From a checkpoint of a small mixture-of-experts model trained on Wikipedia: 2 picks a token.
Below are experts of layer 2 (counted from 0) of a mixture-of-experts language model. Rows are named router (the router's row for the expert), up (a neuron's input weights, with its number), down (a neuron's output weights, with its number) and show model dimensions 0-127. Each number is 128 + 24 x the weight over its row's rms, rounded and kept within 0 to 255. Numbers have three digits each.
After each expert's rows: "comes before" lists some tokens at least twice as common just after its tokens as in all text. This comes from a sample of Wikipedia text that the model never trained on. Tokens count by the router's weight.

# expert 4
router:171107107153115145105165130131128087142127126125171120118097136134118149157135083140138123123091168123118102115075137122135150089143138107091110141127134121190155122138073164121121103151125136147159123093127116128161144144136115178149119125125131128108156111119132091102115151137121145141138137098134131091079130165080090127102116104105130109128132142105165091130172097182146135181142
up13:135171131190133092111082143097080118191168158108141155109103124127134196125113112140164113133100135183110154100153120123131118100148153130119124131099147138125128132169164145130159192124119128118133088144158131177106150104091123127153113092149110144133138112115123111136128128124126158118117129149171120101174129144114112151135158098121123124158128130105152120117137107105100108109146
down13:118138116121103103108120167123089133146141163136139130102120124135139146158133168135159124117155144109114138147108151143129143115116121101116091095093153133121139112131083099103141145108129169096137137170116153144118126116105136144136144155096134131202111136099133148127109113114111132174165134126075077100116176096138141136145141131127101086122143192130123134144073176148115075103109
comes before: "| ", "of ", "(", "and ", "in ", "|"

# expert 3
router:083165178141124156115086134111145115111100143113172160133165115115133122174101146167187146109144113132158138114112139152148094173103122152147127100154133141112129097139166166151116132107150090123117155124152089145141131116117113143118122101137156074131117145133112121114139104141102120131079107106112132129142139126148094141122168143117078124161164139136092150119058131117147136109116
up22:122116093154178109140150177162128137126148126088105166122151149163160131103095149119115100134128139138119142142125101141104195110163174143132128092095115104093126127107116096104131146126096126134092117138118129157105146159079099129140098144117124137114092156080132128098107159098152104160108182122140121163145112104145112114146122138133136161119137144144174113144118106110141141150185
down22:137130087110154101162160162175124175070142064105111133151144191162141149158118150126132125153149143127107095134139114094110175108143145139133135110120129129115124111092127133100089096152123108132147130100104099128135132147084090147139116137114091144153142093138104105099120141090090125113131158124089133134151130129161115131148113099159142146124120072145139148157132156136117118146167
comes before: "- ", "\n", "| ", "\n\n", "The ", "In "

# expert 6
router:157162114167126143140142197176152152124170118109099155116145133151133160100105119097083099126170131142100123154153166121059143148143153174104146101090145140100106106092125058124122123124118129112107153127125109126146145129119109123117119136108175120127110124141138136096105118116120130118109151113150083179155093108159125097161118154137135152112126146118156105147120102125135135125129
up14:138139149121119117094157104128153126166121126086142126130129122138143156114142102158117131167108115116114157113123154097105092160107145165124083085144147110151147138097114090124142096184164133135161135159171101130142149166127129113164102142136127153154128121111146127171104101106144115167084125136200152138131150123134111127165102127111108155132126076129189107145162146114131156136143
down14:109126142126170131133083103096127120116160128159138100122085174120118086202138138142161129114130119140150112083124081169148143153113115158159170131135130146155118123111154134120131162107137145136096148134106137148108101146142103158142132103120107131092121139140115120141110121150114109104113122138111167098124145092085168197147108124114076150148138096118113146139083148124105116143094
comes before: "- ", ": ", "\n", "= ", ")", "/ "

# expert 1
router:096111126097109101099087105105095165135089144131094058120069165154160117113128147115153133122071107128158104095161076111151124145116125099169144141131124095114129151139136105146141172122127125159116097139141135135110118134123139106145109100136083144162191133099141130148143120145105160133072103156140147156148162127087124120111135137124165132136132127125132125129143145140128161116120
up22:096138127117147086130170108163157096107141097102128130130122137136105113130124131116109114108132140119164091146132155109101096135158129137130178155134108105184130108120093102103123150096139129122124104103132123139159132077165114113108182089086145135118114126119153098138140132150154113108116160138136191149129143131102093110151077161111147150139094116139159119178118112112194128115113
down22:110125102109123088099141098178184164139167142132170165111154121083142163132151154115128121117086138110112169138114140152116137127126141131097106142092141072145103103142107123137132129151105157134101119136155136154134183149125119175135139106141124092127129139118165127128092114136140130124085135150105118113110131128085157117137103085120070087131162114157171107134104148164113121128145
comes before: "the ", "a ", "his ", "he ", "The ", "by "

# expert 2
router:098109153111121132145160114142109131170111106107123150177139143136102102131138128143120182118108145131113148157129117095169089110143123058125110136143112121156123151151147106095125108104094144091171141129118167148109102109130182124130150188107131123129131119152097158134118152125129131124153134131116154077083141107136115168156139086139106115124110103112098149110169158118090081112135
up5:138104116125135110141131113116114132185108087128076145147134172137148095151144127135121146155190132180136111129150107084150117141143155115158134135134107148142087138175133116146114119131126159141088135128141158118124122083122139143090099106141120137142135092124109122139102099154184113101122092130148082150131101113105114174133131121140085162167147097143170117113159162130169125149151
down5:140132144126112069160132161113114112158135122189136121139108182171139117111118167155135078103127105121126145125134131127134125141118109069129147079167120120086123108128111123148104143154120129103091118163189098128073094115107134148088113124076127158143135117151098125146136113146124139123112092138168157122143126133140124144164128152122089114130119117134178109139143145137163166115128
comes before: ", ", ". ", ".", "-", "'", "s "

# expert 5
router:101139134118112146132122093131142115131171147143121150147129093082120150170120144141138123158121136138110173101106136126173126080172139104105114126135105127153166116171136119091125104099118149115167131147126129102120152149134183096147147108123096136121132142130127118172096140069117107141176145167110143056127122134129144146131121103151102116134091096165101164142085114144094102121135
up5:141168083116122102144106089119111157117202153157186131105097122135136120159118134119127160123110145130137117087119095129135108126099108091146110110076084146112116154156150120118118098100148117088155111144121128152118072130144175100096116117130152112152125192104140149144109131127129137165121143111133154085135097180115145122117125113126102092117134125117117130108142111151105097132155
down5:108164117137145110093171120097104151163129144110146128147128110119125155123125107156146144154146137121111130102144158103164077121081124107111129160134126115106141135163107131151121081133139113115109155125064133148126102125118131135108088168158163191152184118132103156122140119125079157108143129103089162140144112079109141130107141096093129101088132138128138162115116167149096145141131
comes before: ", ", ". ", "-", ".", "'", "; "

# expert 0
router:165113103100157071158119118107125119097134115165109121094109125150124103086153121091108124141126121101159141155140104147116158151095083131176118143136116143147103169108124153143143141159156146130085091122117165128095110112136099122106158138154134154121083143138130128159183112141189095118160123140133150128166117138148196112083106139125134119115113103143138103113130146095125123133140
up14:133112143186132139124147126121135130128151156144108148094091109098158110148113108098121131133122115151151124139129132128173086107124129122137094142148056128127146156110148139066141180133112152137132147153090115145129155173073160099149144128116147113175103114128132161149133121100127137076114131099116136160127090087161123160096133145144103112111141129129163115161119157104089133104151
down14:139150140137097161165148107126118189124193162106144139095116115106132129152101131143150176145120115101114164096120117158144110122126133084138141139152090143133148136135150087099150095132088153082118107069149135123123122121106106103121133133096184118142153089171139111145115073136122095122176116123125136125146135106140139157117127164113123143143113126162127158110092147107104107132112
comes before: "to ", "of ", "a ", "in ", "was ", "as "